From a checkpoint of a small mixture-of-experts model trained on Wikipedia.
Size: width 512, vocabulary 16384, 98.3M parameters.
Experts: 384 SwiGLU neurons an expert, 1 pick a token.
Training: a variant of SOAP for the experts, 516M tokens, 7214 steps.
Below are experts of layer 5 (counted from 0) of a mixture-of-experts language model. Rows are named router (the router's row for the expert), gate (a neuron's input weights, with its number), up (a neuron's input weights, with its number) and show model dimensions 384-511. Each number is 500 + 25 x the weight over its row's rms, rounded and kept within 0 to 999. Numbers have three digits each.
Before each expert's rows: a language model's description of what the expert responds to. This comes from a sample of Wikipedia text that the model never trained on.

# expert 8
Description: Foreign name pieces. Inner pieces of accented or foreign personal and place names, such as Cé|line, Lé|op|old, N|icol|ás, É|gl|ises, plus short consonant pieces.
router:482555505498506496485488509492417491506529473479507484488507506504523487529452497479491523505503515491462512463498503551524487476508515481511500509539543491495535491512526509492502488481489524501483513491476528481502515542504526469534483470518538486482520514504481473447503450524461529494483519463478515532474492491515493488497499540512490487483463473534488517491541521474540468496479
gate0:478514519516524505491524490502472570513517513489480468468539492469521508522539441481503493517493474490511482523519504432499500486520489499507488512498522503511499511491526463519500486580466558536495480503402484444505497519460526432530464489469498505474515497473495500461528486519435498495480460516489508473489467450522487492490504516498499487458451504476511522461515557482501501484499
up0:521530515511513462509501534500460469446469513501491492537484525506515541442490507484509491538523501536513516480513489519495480502548501497518485471511485530498499518483483518485500512501565497525509429538470461489503531553496492452508465509491539545473503509506547490515528505481493526514521516504493507488500468468543477468507515521461481465528468476504548507540492534492490462483508
gate1:516465498492498514463504502530495511475511482494518537506471531479511496535482495510457499466511517510475511518506446485506493495508493482513469490499517469474509508525508495522530491531488492494476496468498531494506514487507524490510474515491555504512491476503490485465533506504470469489436469512499462466467532472465477507457521525539541495509485542479512503524486442472492442515479
up1:474507481513459477501504451485505488515494504497497521484501535476465506502506508508559522484496536493526512516520503512461524450499460490547509499506531502484526492515489497509506500530485490464472480496493503481488492510495474483507470541511546475523503538531526504489525510520543528549479517468497434538541492468511424529505543527490478511488474478537476477506508509483478519482494
gate2:502499542510490476486524512478487463490513513521460487495480473477451541522520516520518479511483497529533558523473492493505506535509529478507497451518469488515537509481481472441507491486528471518485509496466476460527490516533517484536512433563459499540528494490509510501494482471468516494502523514454541494472453495509467518463491526497487504524483495510538526470497538494532490473503
up2:528439512506506504512450515516479536447499541502529468509455501481524558508453508511517476517524554521531509585496484452498494481495490476523469541501480497500480454486512518505490472519502483466531532490468495513432494507533484522499580481544510485496524502515441518538483488562528490502472523470470489517542486492544473531513479489500510540512476492514508502519513523464471508476480
gate3:460498456513534488468512529506520497486501524544514510520528512489565472462530497482504511526488512485501509494516448509544509455509514495561496476552534462519513484524505470426514514563503470466519506517493487480485485565494476490530463503485527482500538513494557518529425510489482485508522529525502524515446481531490516475505491504514494504514471465523509555471503567510452493491453
up3:471523463485509505513484497495510502474503482499501504478505536468537506459521461485460477484511524524472480462537522531518516498456477516542541510479522444515463481504476491482536549503467501503524483464469489508539464520515541488519507541507544507481531492503515515453479520499514502462517498514483517528488503494537474523497480500577493467508505491457478595504518542466493503502481
gate4:497496570509510491496537464509550489462464477515488526493528525499513495507490490488508494483494510531445564529477494533517529509462481509490546500508505546483513489461486482488552473523483477511517507536473510511494491494498512535491488508530507542492472515507527483446510488500537500533489473525507498519492509530485468489468528450457511501499471513505511487465484473440498474453491
up4:533536499544471544471513477546521502505452542463531513468525504520521463505510523473494491500518436511494511512517472437516458476514534518509471484519509496530460514493468463517464525555515508482513499486470541465493484493500502503518513497549489471475471482474537479442497490522469502462457495485492507482507511527477511518510514509559464482508522509486444547487537486547492487508514
gate5:543500534532503512462494496508469485573489513466539486504516504492510513510508478491505529519478493517515467469513541480509523511474480473484544542526488517471492459493483508492546527505510510501485494496509481483495490530475460459442454470487529536502458503514534511528503506518486495560513486554491506502487471549524465489469451523506474469513485496496473490522558502479550441525497
up5:545525542535510500461484449521542468519493516539506511498506511510497471470488504523478515504535488491533476499506525528464526534551503506500500511517555489513489509495492476522500496458493515486492508496545531490492497531513484481488483499464496512490522501483516476462452458482508514482506474529465497448507491543509454477482474528443501449482494521502485509525492527524477449506514
gate6:539506506491450523484479536537517549534544485506490503507499484514510523508525497502534484539502482526492458513476471507507517500507494531548525505559466491516493534573511535525526503493495526486519481483509514483483509562524491523518522455510523448534515502508483509471472445508505528509517512492484490532505519488503503551492482496503483477486498517451511502530491510499514471523521
up6:515505504495493524551468500498498480478489530478503537476494507501494515471478491498461525523526482510522491541529557484507502452507489470492496513515459495522481527498521495477545468507506474486486502502542495473535506472489516439476482499513492541457521537496484479473482456494484470477536522517509483470518489466524493520462499537529474513471513483474507491550509503491489513513499
gate7:500531483504473514498534464515500473504493457456523520501474495508507500532561514505542500544495534484497465444474477547487513530504484510508452449536445536503481516497452505500498489542498501472515514508492488496536483513461483508498514526536507501499487504514520496527479460484484489515494500485468507541521545513504505492455513553497511485480531549516478563483488505481576444495444
up7:485525485488496496484534525498509526520483506494549526508472519530498489471548489503482489563502504481521512535464501487494525519515445482504492507509540479477518512502496474495554472521463501535510512472502544454508484509447507529511457543515486516533502482525490527515509503508517521486444514511492439548531500513488517498500520451491491496499532528522516512499499520471509461478489
gate8:472534491503467520522488473493488502524474510479484551492507523505500536485467528502515499490466497520520481489509500488500493502525510457519512521469484504513494480507488512491477509508483477517501500539455510496485517490480506457491514511492492503538550505535468507500437524515493522484483531512516481487498520543513504513470532539492512509468446515499497485485474511494502497499479
up8:513523476489493520503479480482513480498484485509488545468480466515489507499502500516508535490477481513502447483510506497474516517479464462458492501516521508489461510505452523517478500501544470538480518497513531501487525427511521477509506463531529465509456505512508557500492532504477480509523495513552449502513472486483497534477483452462535499533516516466511544522527476455532499505457
gate9:537485488490448475503543461477498530494495500486490525480485536470498518498502480522480496477519507540531537534513494535499485492518482502493477532485484544508512488502494479512499453495492482488452496514479505571491541525458514482488502530491510485519514492563487488525519498530496512508511513486503541495489503452547468512550455453547483494523520530481486502516475510478503444472496
up9:512476514538476484527517527461487523536521495451485510484492487477499485488508492493473501488471519533478498501461498521496509501512521466514543470521516543529515485504529479485480531520520519492461485484499507444487463491513439510507467512465517510475487521444465499504519486503504508505475508540522531471430532506560500499468498526486519502561497516476501476478528495445495486519511
gate10:472515566531494479512537494547461502518468527513458519541538494480504451492453488492492483494528452506491459507468522500502507503494519496537483536497463518491530494549555491515500481511461471473511495497497461508510519494470479525526501496475520509532495496491501540516452501511483520493491481416521536490496482469508473496466557488522472475547482480549525529499469488488530514469485
up10:531504487533528517490481504492488457566491444469477487540502472522524518524480471480509506533501488494502495489520521471490521496504534520538494548492472542522492515508549505513477464534484470561486542472512481506521516518484519522493515514488526484505481486502461494489504510515458466477468473496494564492511484502519467514464510497504483506510515527524484485499442445525517513482549
gate11:496477504519503491504470542473492531498474492490521514502500510505504558539558492513540457528452465514484519482523523525488504532521492488451505527504490504521492536515507453460510501476491468521486527484467484469496466517501528504509475469520482483489483430442497468506527424486497496508532498501470510506459488502507495482487515512505484496497489476530497519505505494516485464498515
up11:475538518489496479512524476494509481492564492483497522514522532467543501522474483516499523519538488481490489465508475487511466455471516495497501521544492521462491483492527471551509459456489494512487485506511538523466527470437456455518469475519537414461490531480466550458452506550479532511475488474492512499499487461546505506497500561533513511515484502489448484508511484474519498539498
gate12:498526470529522514501513552517497502511515501480471502501502538516508499469516504506554464508492484512484518482461505500541493489505503531536479498506480528465515480480495486488485500523456487561505557488500541496485541519513530502509460465513520549481484507533478432508492557515506535510538499468544504487475506521504510512479534507489502541491500458452473533500495512535487493530498
up12:460515505501476471467524504511514505521529514502453487521467521515499526480519496508493470507489522453522508485484486478512474523505542499501539536475548485475474520521504536506497477525488515452514490540576502470484486514504500495500514531500460515530492491500470499515502519522513508509496499492518527537493517500536530539523485511500520528520516484518448490553463498486506515528467
gate13:523442514516532540512510517486470477479506516506507504522507541512486502514479480536474478540500483498502505479490514498505509517498532559544434481510503508509521468470493516503508463473521491453498481540516487539517511516510495497491497493517501533483499458509536483478492487501542495476472491517492510454536518522486480483493463504507486476517500466508514520524521544530529479545492
up13:499518502490512555500527528492481536544498496536475494473513525490488495538489486499540512512486530493517505475501463509499493502514527457488525464483509528524507477494492470468493504518478515528534502509520543526497475480511535496487482467482446507506533429470473505474515473513518550544477533499479530514485506527501521480488499470537515526522521503479499507495494439539426509520503
gate14:513503481527533522471469515499471463470490493491492514523524512519523533523444461526449514463490495505503498492531505457482498440468481513447519441524518499481479478531539517530550530516495497498469466508484488501518476517488517506530496458481499451518424437507478503497485503513523506548461503495490513519497479511475494517513494526554513509474541518539564503519499513516461508490496
up14:486523514479519507517547514522492480519489502514496483531490518489486504488507524458498484495553487508471494546498498474525472517530496472532531540467458457433479509484525494508455499471501510480539495520493506588475534514464502515515508480535550518476492522492518493523484470470477454481475490509509519480543482502501528487512480434469498473557521479513484460539530496499490525557495
gate15:501504475499523478497534508480480511507466486498515484536518526526554484468463547462492488568529514485458489525488523512493471499513554542514488531492505502518443482480518479521478499482511510479486484488482496500506504528488485531524492488522520512465498498489494504501440573474502525503487467466458512489506511505453457517449497529521456561508428520497476459500556471464501488479490
up15:482500488481539473477511507495496482489482472502496473531511494465512499474495493528488471454483523536472513502489447553503520473525480508510512487501506529481498474472507520534529490468548474478480502512455541524499502482527517567514494418539518515485502533479536508474501471470511513473466522494501454501480487526502507574465532499520468505498512517497477481503495511510533477488488
gate16:483539484493475502534540417527502476513526539516488488511463533462526515483500524481508508513536479523511503479456468458505514522481496494463495519488513475518506512477501510504537480514514469454474504534484534524519536481453468525540503454495480474528453510532508504487524460505503439511478512483530515497518489532506479457460523518531507508515476476457494515481460465486506478492472
up16:518499489476507486492506515495486513509515494509531539541530489516488486466454476494480471492497475482511560519490496563562474483457492489493464504507503526504515519494499464499516502409520494493481467496478502513496492504495488485482498524509550521511499507458489479495511529503514509522510498473488518488490455480539525498531485515497496467528509499539516503536489511474471510504471

# expert 5
Description: Derivational suffix pieces. Latin-style suffix pieces completing words, such as -ical, -atory, -ional, -ively, -ator, as in rhet|or|ical, curric|ul|um, deterior|ated.
router:539517511515528513486507510533546518517466516484519494511501492509471469464509475512530490485503523482514504508492487503491482496491458506508498508510465487490456515506455494556477468487508508454494510499548467496517483502497530475514474514498514529487531510537487525508486459524515496474484511559488532543507493509523466476523502462524513453503503511552470489490521476523486512557505
gate0:522511509519517496496480511482513542458513564490502483481489518521477479503508515510511521477503492552488486458494504523498503518473490487521508542500487513463488534538474527540509519550507489526500485489482503517534507487469514459494443487550534529478495530486434502539509487483469460514497492465506531468492478507470524496457463455498523476499453458504489468481529502562535499490503
up0:480472551451474467538545488461532492520500535454510502499468473492513499487464485502493502495477518456548502506532502474451519488558492490496462450495532501536512525539479501502527526495521439523489521515492503468452503502516526505493491558504505495489518509533535509476503529505529474483510526492470470481520534479502513509520499530492510522522503465509509492476489521493513572472510
gate1:537508521512509484520477464468484517503472501525495509542533491509505484516487508499480485460505491484503520532505475483479484521508497571508483536540521501479506502496549503529480474495514481474522506440495509506509493504476477515542464487509574560497494534514535459480528503498490506532465501523473529530521493470546475466533467499500484513503493505494534527474502478484552444522552
up1:496491503538529522468474471459500487506520467497526485479499528513507471510546469508499516500507469528509519493532505465496504469455479541469474529478495491491474514476479515525505530489496478536513484537535449503506498478515515507514470536475544468512484501502478465530495522517499483471447470507521488441504487506492500546493448510475524525511554509531474519498462477474469560515497
gate2:538549498504519513465525471507503478496489450512513429485489495500505474500489503525483490469481497446468479470471527525504539467518481524496532505525524494516496519492477517532514504497498508486519492481530527493563513502459490516482451503530490529464459524502483525472481464491496541492520485516487499480466566490525512504521506523467463566466492495520489494496515448478486460486520
up2:525474513502553532537534467527565464466462465526509532520500483513466520487519515511455503502493484520514506503524540537560489490521439503510488512534487497505511542485474510519496491523485519460525512506483478508516468473484486481502479481510496536525475532445492527527478468507486499517500475513455495467498546490518465476523506532482524471489460514520511524464524464512444485489553
gate3:530503505525486561538552472534474514481499535513525520515485535509455494550516506513516552478494521538505472489469479479514485504465489465542499496486453482485511511450507511490507515491523475502530525482496546466506503482503545476525524521504539525515563482518464509485487473489482523488486529490486493491480545559509486461480520460522515505555494496502444449481514524553499492475460
up3:533506520480495489501491540469509513517488541503486510560492452506450511522499540488471522523514473483490491493501482515472542439510536496481470491490489533517540502519488491489508506459499465505515482451489502481463516529472551468484492504492439512454497514511507512483525501520538523485524502514546498524484458483500512514519515504562520431475499486485498486463490471470546530484508
gate4:496528478488509485487534510514519490535500468510522484534533463541480528538492541513467478503486480542494452430511483479483463510512494492519562518455491511492435488531478530485502532517481538538506511502510482499541446518518480510516531496490522479472465474485503492496538503505506474506520482496481511531477448532526527494471472501517523504488516532520517521485553526484498492484536
up4:496480553512481466501464497507509517500516483516513481489465506479517487500448505495488524507509495469557505532515540496505504463503531484528465464504491519524498480469525511476496480483553513476529501504509506502455533500503515488537494481523489511475570506524481509527458467478457512475479532462467499503518562469476503499497509529488504511477483489490448495519459507507520481458503
gate5:527482500477521485496582495479530525517534520501457526498469529505498504506509454490484465537497475518511514553496491512520495529474526504494523484501441496497456506513531503489481504475467486464496508484515448460531502522500481492499497479514532526479468502529483487479502535492513497524549461518548512500501490503490512502559542487471513489462491543472488515529501486518484517504505
up5:510458490560491504501529489490552492509501506481448495513471502487540483497505496504499510467536482491506441495522553485443481462453483485559453509508515499480517557483533510517484516500440507507449529529458487480508560491470513468511481481483482539436520509490454456482510498497520497522512512485477544472454495493486501460508522499522541468471470507444512511531508494545444528486508
gate6:492467482497479486535479500475528539552496557486488503476478477450466549489544483528464507524530503511462474505517561477503505478482469488545568517452506464492526471497531483526477504550547466516501541481482488510432520524505507523475477492501488467493501523534525494470517491517491477496527542535490525492489478494467479470511515498452536506512455510475477486501550488537521469525468
up6:500514526480524505467508504496496505531528483527536524528496468485500495489495487536460473521471537523512486511466540486441456512469520473519507541509472436521493485491501477501500489499531482499483483503509452472511517508472475510555468467462536520491499504482515502505493518534501486497485509503510515448510503519479506495543482505521529476447524512549521547528505499548509489486512
gate7:510488533500497486508496498503535464448500536534469515512527491484515506493497531460517499486511500522525452542467478505496479462491522503539478472523528519520500522503501493502478487504513524551484520513514508509512492449498469492518489507497438515478525481475459540500478530486492497530494501495511484471481439536540548522505447489450527496488486505471474463503493518467456493498519
up7:444539458523469511508510493467467507506483463511444513524498486482485487509507533491518521502529530457539484479520490529529500482528506484516497509516529489532486524535511538506480465479497474515513511495469540493500487485512500530471593510528435479510471512495495498507481509478491496454525508526517560511480524467520551460493517519528513483511514530450497486458486501523543497491519
gate8:483550495504529487482551472510485528490499489507521509505465547532469489498532475536513468481511501451484476532503551504513532469484505466483444519498476507500483501460529497490480492457462493518495535502517515528543473490501474454484468494538513514479542487494499554516529493480471525482471485473523487495484485449522444518489496480483487463521480517490499510517488510535520530508496
up8:510470499555519468499501498546460474516484536516525505475505522497512507512461530472522493483490475515501498512504508493480515583455483559480491463507530498532521524471525514485508525522496514512521470517471543525476510483520524517472522483514473463483456495507473487510492488510529485507491494461504525528524499536556521510506507517479528495500482467501552497462482459487536499568470
gate9:516495454519480535518471522506527546500494502489488545511498474481479522522494517457488487524550492471490470525532451516510482511471499501492466517512544513490489504515517548523512501470491519484557464482522491450542524518506515490462488505518490526502520504494510496515561513517486515470496472515535515544471503484511478523564480478506493502541492508511466472514481502533505492561463
up9:487495465482539467484494481487516445478492523492554516469490517499546563494497482495515481532507514543476512475459512487450495485537530518521506494473500487456508566522490517491531531503546513488490514482514504469461532457480508492504486497510490473574452537489492492496486472502458520490553505519462559504496515499476512537464491492467489454458497491513476522498487498474521521487514
gate10:512516469561508534498523509550491484460480512489462476509511485492476503525495521499484524501500461477510481456500481471522485434479497516503496513459502525459498524504515537490493490494517517489515524521557487525517498534548544490529473523545474516515514506477514472487545488516512497502519514502490523508491513486530490513491502474503488531513513512492531484462467457516485504512533
up10:488499504492541493478536527508532473549497513503554497505501503523505483492513492500510464466508516503496533520530491524528506538493517495487522483518466497535483520533500512527498520542483478540457485535496495503468522477461510512526534485511508477496475539504449483549506495490484497471518515502541479510489481488508528507445458539538547494503473503546523515514481490474517476521508
gate11:504493482511488491470495493481500507459531506478517480488505555522472469521480499496471544505520438481551502534547501517498534504476493510552514515516458556485516451473509483486514508488517556497524495501517467479472526532469496533538496495492517468497523468501433508523515487508493501478497495496491503510515526513503516512536469503504476552503454514518465494482480519548473456496452
up11:492491515479478481530548475527469492481531485503443503495504507460495482495501496492504533507527515471513502535518475494521526482502490506495428448466487478529490546528457544526484515526490533499447495502487534500500472494487524423536511522505453492503499511487534471506473538521487478497530521498503439494498528495482477484519496503516490500486499528513519508471471514521490503459525
gate12:516505550517502492505549500515501493498485532510534538535516597494471476481481493508551500484477479525520476500488496504532508504492536501519506499500493521533481489506446488501501541478480493505533515545496474530511450500505514513534520529471472533538478488508518505502490466495527519523483501481524490509507491525507496503472486498543467533530495494491500518466516430495487495486495
up12:472465494487472450499498495479516501528516467494494520502486484523490537548502529520451493474478514491494492505515535503452479472482486503471517437519494494518496464479491529518483456491542490502493526495495530495488540484534422512488462498502505474546522566464476486517564522522522531464501488547495501515490513494479505504495476497508539498501526463470499501503495494476507483512486
gate13:523561518517508495488491546505523557525552539514474540479505539550459481481532535492511484504459493472525440481504494482522470498523520494469443495510477501473458498496494525529494498471508516489466499499535479515518481548470465512504505484512527501526488508507514485517505491482493499467530501497519471518499479503454494475522531505460485507482443501485518571536460541496484543480502
up13:508501502515501514501506478471531484515558517500472530507511553520512505500479490486479525470453496480480497491500511495470496507498515445497461504507502480490509494467459466459496484463510505500451488489515524519471513522518472466528509543508491545497520518490513489475488484481535526464491488497492474488473482493509519493524505491454491499519495521459510481531444491503489497469496
gate14:516546457468517509534486473537482508489469537489520486540491517457539527499501514513467499538475531493522517481463563519490479519498472531487539494497503520468449511481509547486478471515508481516527514499513461468503469477503522522554502521480518506510485511504509539500479479554505522500484483533440506513508495485531508528526481516535482546504507493506460533476469476509527496476492
up14:464503483498471494521519503499466514475528469536523502535485512510510477509473484454487492484495552470511474483467492482537538512500500506499511479516481482555532479476504490497513485537508475535461489476442513524458503569515477517478440507509508471496503499514487503498480506495508484531445467459500510454489559543500530526491458454460545536478478513475515493489519481485550499488535
gate15:542534557510487535504511513515508480513508497473471450503490508530485470472486498505522487487514493472509505518471533530494470529501521465473498493543471521468494489517467520492488467504530493483536472493485469507455478482513494539495445473500499521473526487565479527523539504516481511492477520536517541478504466507444521507490471545514480502509530497540517524537497501497471450495482
up15:503463533500500488499497492526504486484519487487459508493469476510474494488496519542491499483493502520496483509509504469482486532469502576506525473481489522502536513510497535447487531506509498536482506463552479504497494510491528498505461520544515514501537514515488460507490506513508487510524478469515466527503525468476515530523496487489573508515515514518530500516498500447503527463455
gate16:527500515503515507542501479528497498513534493508525494465532541549525481497535465460528480491501444508475495478493511530482466488477487535460511507496476537423520521492527506500451474469514474455486533487504464444484538516547522480488469500474492468465515485506459505450491529472505488482496517502501501504503489513520467484474468487514515476483480490511476488501522495519429495500513
up16:458497533526451470488480506500451481495495515484522525539499495477494541481483472524494506465537521474441555484513481453475525506500535505477472513511520512508514507502501480480487533491509507517513498514486512482493537529480509507494493534508475479479538498499486550511497497521496492558551510524470554531537463517494526498523489505507474520490495482499486522490515519523497504488530

# expert 7
Description: Separators before numbers. Spaces, table pipes, dashes, parentheses and "in" or "of" right before a number, such as "| " before 1983 and "Circa " before 1920.
router:503510474478468483529491545527465502488533443505500478482523529484480514523516520499436454500526487478506498517509495486543501503474516499469468470536524492514472511487491501498486469545502489503492476533470534543494510460469478526507573488478526473467444469494518472528488490522493525500503497499488505518486517501469516505501523517463515515482518464487518519509493497450506545488479
gate0:477523498491506496464521512524470469503503515499532541480522527511484527483487486503488490470460496456527464496511488508466516531499492513424491479519557511494494467477521540484514517480507518500481456527519473510532549480498520542499497475514547523512464521526497483468451479527492458505568504451453484500515524504487494485487499538522537452510502508482521536528511528473538475508494
up0:507448528523476557507518458464510517502493530501501520515489520550478498529480504485536517503517493498492489531517534476533485524506460511498514511462465485520504512490442520505513502559506491492481569514492511516490510508513469538482500506466495525529503526494473496529527504483509504522476522466509476495479440504513497510518456474493484496500468491511494520482561528506478535485526
gate1:482509536509510465580536540487501484492509497503498504501471562489487501501499465507500445529518519478473457511536497508429472500498486470472493493513486486513512525491493486488485499533496495483451512508507517496529537512472511514507463506504491516519453511474520504513502483485493452478518526469511504503478508468550496479489523512476477468508528496476482488561532492500508456525474
up1:552526519519465490478506513513529511529480517509483505511464477459448496487487501504503491519461480501533518513509496474522531512527474513481510515468500466526483478510468504540503493492532518500540505494544519473512449510490508498441515489481515482496531490525509488575521477511454515525484492550517507443473486474482501506511457488473479518445524505497503505513494476490493498488498
gate2:549501530475511493534480534489500481478454484470507442474469489479526505507508512492508504541483512506466503521454539441509500515505537534476429513474498500496540527498508483519485531493492497494491502504519507485462457504490477503450500538499500517487500496516497533509488476520516480475516478483454504435512478504535472450496471515512488531516514516505498502526506469465484503505489
up2:444481495497534511523486506507466496538545496539417493483518507476509567489478550502513458470447492529489549485532474534472487500501513482496510508488532536523466512527486492521565512491423518487517496479505506485500538502481503533460490467505501490483484519517471473498489499444502520522474527511548536490462486473479497472518534502524477480477538460472480464505488540517508477501495
gate3:485498468523501513533515504451549446468523505487480528520441499484551495472538487483488469485483497541466523481462522453523494503532542485538499492478472511498490527521444474527521496504536486550524515490500531486493479489472524489494499522466500496512489496492501495495557474531448484487515505512477516468548463522486496497504490523470488488547484514517533492479517479433527503470509
up3:430509498527500539477511498466529467463519512529501480506491475570526531511487520510512497489505490506486504508482553531493489502437492479515487508521488487492516449507485494523526483516432507517500531525526511493482478519503501479456468533472529442461479516510524503497525504519455468528460466464504497455492530499510505524460525505509484483492521529475465516484460497513490514462510
gate4:515479485478526494508458505490584530467457516466483519520493471457508502486538469485501465502497536519528503496510527484448500479533522497516458482477534517463502450497499478486498529544482500499531506491482499493451489485516460521519484546517497533537471517492488500474501482502525503482503483497489498491519530464502469479504503501537522461506518517491467512494514480517479552466509
up4:529484483485530492482549503502512517542524547473520482486551528513497466475502552520524500485502478482487479513506484460480482527516518486490491530489524537508508523501504512498464475481534506512464526510505487493530538484465505515481470489496516470497517519519467508516506537485508467520482507541511466502490471473494521513497502516484461493520463484515528489501456528504484454506494
gate5:545501509493467472572514492511511480510501478477516503481506495487456488464479533455478482485527474484502483502469489520514510469508469523520518498456491509541477500471493501493546521534558474526464507527510460548494510537528500506482484487542471467497536479488522495509525471491529444512520509501480434498521493498493504506486540481520554553495500561505472494509510532536473513472468
up5:486506474488502516458488520474520494520498542517513477533498457502501483514522486471538492499474492523484493449531486530533452495472539501507489505519491508502522502525485467467517491501469482505521448487523512497522533481477485487487515518501547575540509502470473519506489528496480529521513500479485523508493489460524501471468520503498423469529471502502502476495492521497531509512496
gate6:511506487479506530463487492504476498528462479497534518483459495452478543476531465522475533531511517502521533515520553494463532496498492496493460473493512544476500466464493496500497517482529470486509504493533467532496494474468504476528468516511489488504506481479479488517475535506484503494558460540461515558494493547481466489523486532509471510540539501447505507458483507446492516503491
up6:504507500543463535519490496492476485473504514521449482553532460561491465518536501521521479534498509507470497466531512510537492517537460486493506473540503497537514511506506536521513480523457488494466490516490508499471522494519509518489535425486530489503505489518500502516489445502514488504478487484538530477476463485509509504460540551520499445485499536527532534523503508527495498515479
gate7:507524480500512472515507529492451502484465563496504514529506491506520482466519511485512517518499503490483492465489488540474501511524514459508489493499489483500506506470489498533528480487564440515511472532497497507491517475499502536493540483515453505468506512525460510541489518464489496458497497486533524480551506525516492533534496484506500535495493497493532493491483482513488558476498
up7:508512520494510517516527532472484490544484537542483505508445483514511551449504511489500492479521523528505491450502499529521481474497489520513537512502472482514514496489498511503470505498506464490519502524482503464575561484491525465490451533526465489431478515492502494498509524467509477476484487463479531507517526525506522492516552482463497476487525505516497495475483515490514574487479
gate8:517467526524468533513498519497515497502526502546486541499510514554492484519451435463503518494491479475514505485498533493520500504502519492492486488535508493497481424504492500486493521499503489483518462472508473536490456473506483529522475511509523522528462521534528509521491492495511475513517503514488498493475475523506498484518495454523530503532506496536545547539562474495464514504480
up8:498551481513510544532481520531507526525519552523486533480533513506473501483548525516513469546488507518469515560530474484483490494479465558522524525526496473540506552503467502491517502523513498496458527476524469501490547492501475434472519501467478504501501505496493531534505476475497549517488470506487489531523474490490482504484511489517507532508526531524520455547469553487551503516513
gate9:515541528489486503504513478499512462462492486475515462493522477522529505522525498507529504493561475510476495503464479466455482474534527465508483534517513484503499497475489534537477549503497476530463476511484542497477490470532527542504496493485501545476519480553516483495498501471540522543511510506514543476500509461491537470532504502493562448483499532501483531520485464530526511456484
up9:509566469545495496491518525500535472510543494492532469506502526498445456450509487495513472524538481458510476544510476477489548566495505488511512460503473486458493466534553464523505507488500476517475499463501498460508511519475480495533508499511538472516446495510502504501502474458483542498518509471498493473501458528505508446506507486490489529470459516454484487509482466500489490506488
gate10:496481516542456525523528554469512544471510558556482525471542532477460478491493466481519520462493520558478527485489478478464471468535465484494503475479538511518512486490485498472540516485488490521496546504515529498527485511445443489527485474503501514502452454469499492552551572464505493507485510492535486508483493470488503564472532524507498480498498515491510484493505491496464488467525
up10:509521530505500473474497452510499477507497450481541519484479521548548528523476492464468469536499486528508495542494507524523549506518520532470513520525480455537461508511465496538453544519546504513528503524514475517470528509548514493493481523522433498471498452502525471517487478511487535462509460496513478462518507497464529515512492461481499518487505475509455574535532488495497451498471
gate11:535518520493506537520494549516510522490503469554473496473493483519488510484526493494518515507468508520477511505503496483475477492501516498451497539524490504496477483525506488518551520493545491481513516534502486538512527486500506533542464478503515469530515508522497494519530531484499515473479480460490509551500505513528500477515490498515518510472480470521546463492494438495510483497517
up11:453494510503494504484459457520494503486476508442628491514499542481499513500469495483456517483510514491540495503489510477513505464492496476501485481464516510510513514496503491494472532490509478515487525492492514477498455495502516508485547505502484464473476517471477471476467483492476524517510507520492483499490506515482485526512532493495490511518514487458495517483512540477494477500521
gate12:510477521538535506483496498477511507454501500465524514502493508475458555488518441524538490480478534493451445532510473486457476481532473470486461483498494516488465542480515456518500488468532493503543489478468501509524515476517526498517503486517461506507542500457491527548483499465508537503480518515506527522548509466491534470486503527451502530487529491504499540451512495491518531530461
up12:534471550504506490502481512516482493510518513551469489510521497500466475510500511514487527521511481535514475521528492484485474514551533511513493464524439474424481502510497483509458520520521494500494489531503495496486528495468461508519557533478483468479483492516469521478494541470477500565518536510505450495446528522515506488496476520526494491500501526483488445512501508492579517462508
gate13:546512489487501503545536485508523537533531519503518496591532541488528519483562446506569522466466519491523521497479479520500515508520553543511483480490505547494518471448506478502492498478489516511556491542461504472505504496484450487498513501526472542564466513528540513464486500486480512470484515462474505521530476485516486507512502469505458513503516523490517488517496525480526504487516
up13:507534471474481521548506481442459518504572475492499458526545538524551492554516489520556515481498527485518539534502456534530510478495502544459460501492496501497490463462531525526497501516526506521477484532511467473466525519470491503514529517495497509492477485489526505480479498489468528508487503504472468517497522515508518516484510473538469469511504521428510488559470549503491551472513
gate14:526503517513533523498472484506511500529513494507535479479505524444496557522485453491555501464494482472533519502512551521494480480505507481489472493499467477509509520478508537459522482507495504483512491541487497509502454509517546486543524526540472513480503487498517465530473553461484509503554499492491476459525482530503552534526482534505449508492483515489489494477500517534517484472506
up14:536494526522537529499475500491538506503459521510462517475468535454537536503472470506481501488545506532504523499506510510482493467507448531478430485495469485491507482451509493490502492510438492484509526537491493508508478490485510476559521523555443519507518522499494504494471544496480485491520486495439499510477516531446527495486502564518476453514457485494483522470485481495517513489512
gate15:506542486538507529551495492510521469510494538482511508485503542426492519508522467504489468489478535500497508481537494457505491568520522511471491494485506492486505488532485492525536493484539484488505481502502467526442506506490506528532501475494492472508517455479498502520537546455521547553504512504493507502502554505523512457478505519489484551482499516500493493526485498484476508548500
up15:489524503500506547503500491501474516475483498536470481470497501489440502511515521518472498464496561528509462512513520514483520434504533506485495497493512487479539525519544470509539505494460487470516487472528428540484545525542523497517501498531546497486521481503522552498547512446503481549519501496499509501503505529500493485487520562541487523492514453522533480514517447473491491517510
gate16:508517529489494516499510480555501496518498476499501476514523505485516496488495510531527468495518461480489498491520475518507506457496514527502492481505411537484473467506493527471541521504557506532504463568481482529500528476513516486496464489497535504504501476534496494517508502497450481556482494470507516527507494511499472575503490464478449457512505507517500561501452555502536528516510
up16:477485523521526528495472503564495539487486502503500511523542529522519450497489487508507459483497472470535502524517484522509466499489508520503495451497464493485456502475492497476529488497507512514469508519508482507484513461515518508502493524558552502511466497466535524529507529516496494508506499483478501531536500505505453499516493460483467521481513491511529512490461521487492494529494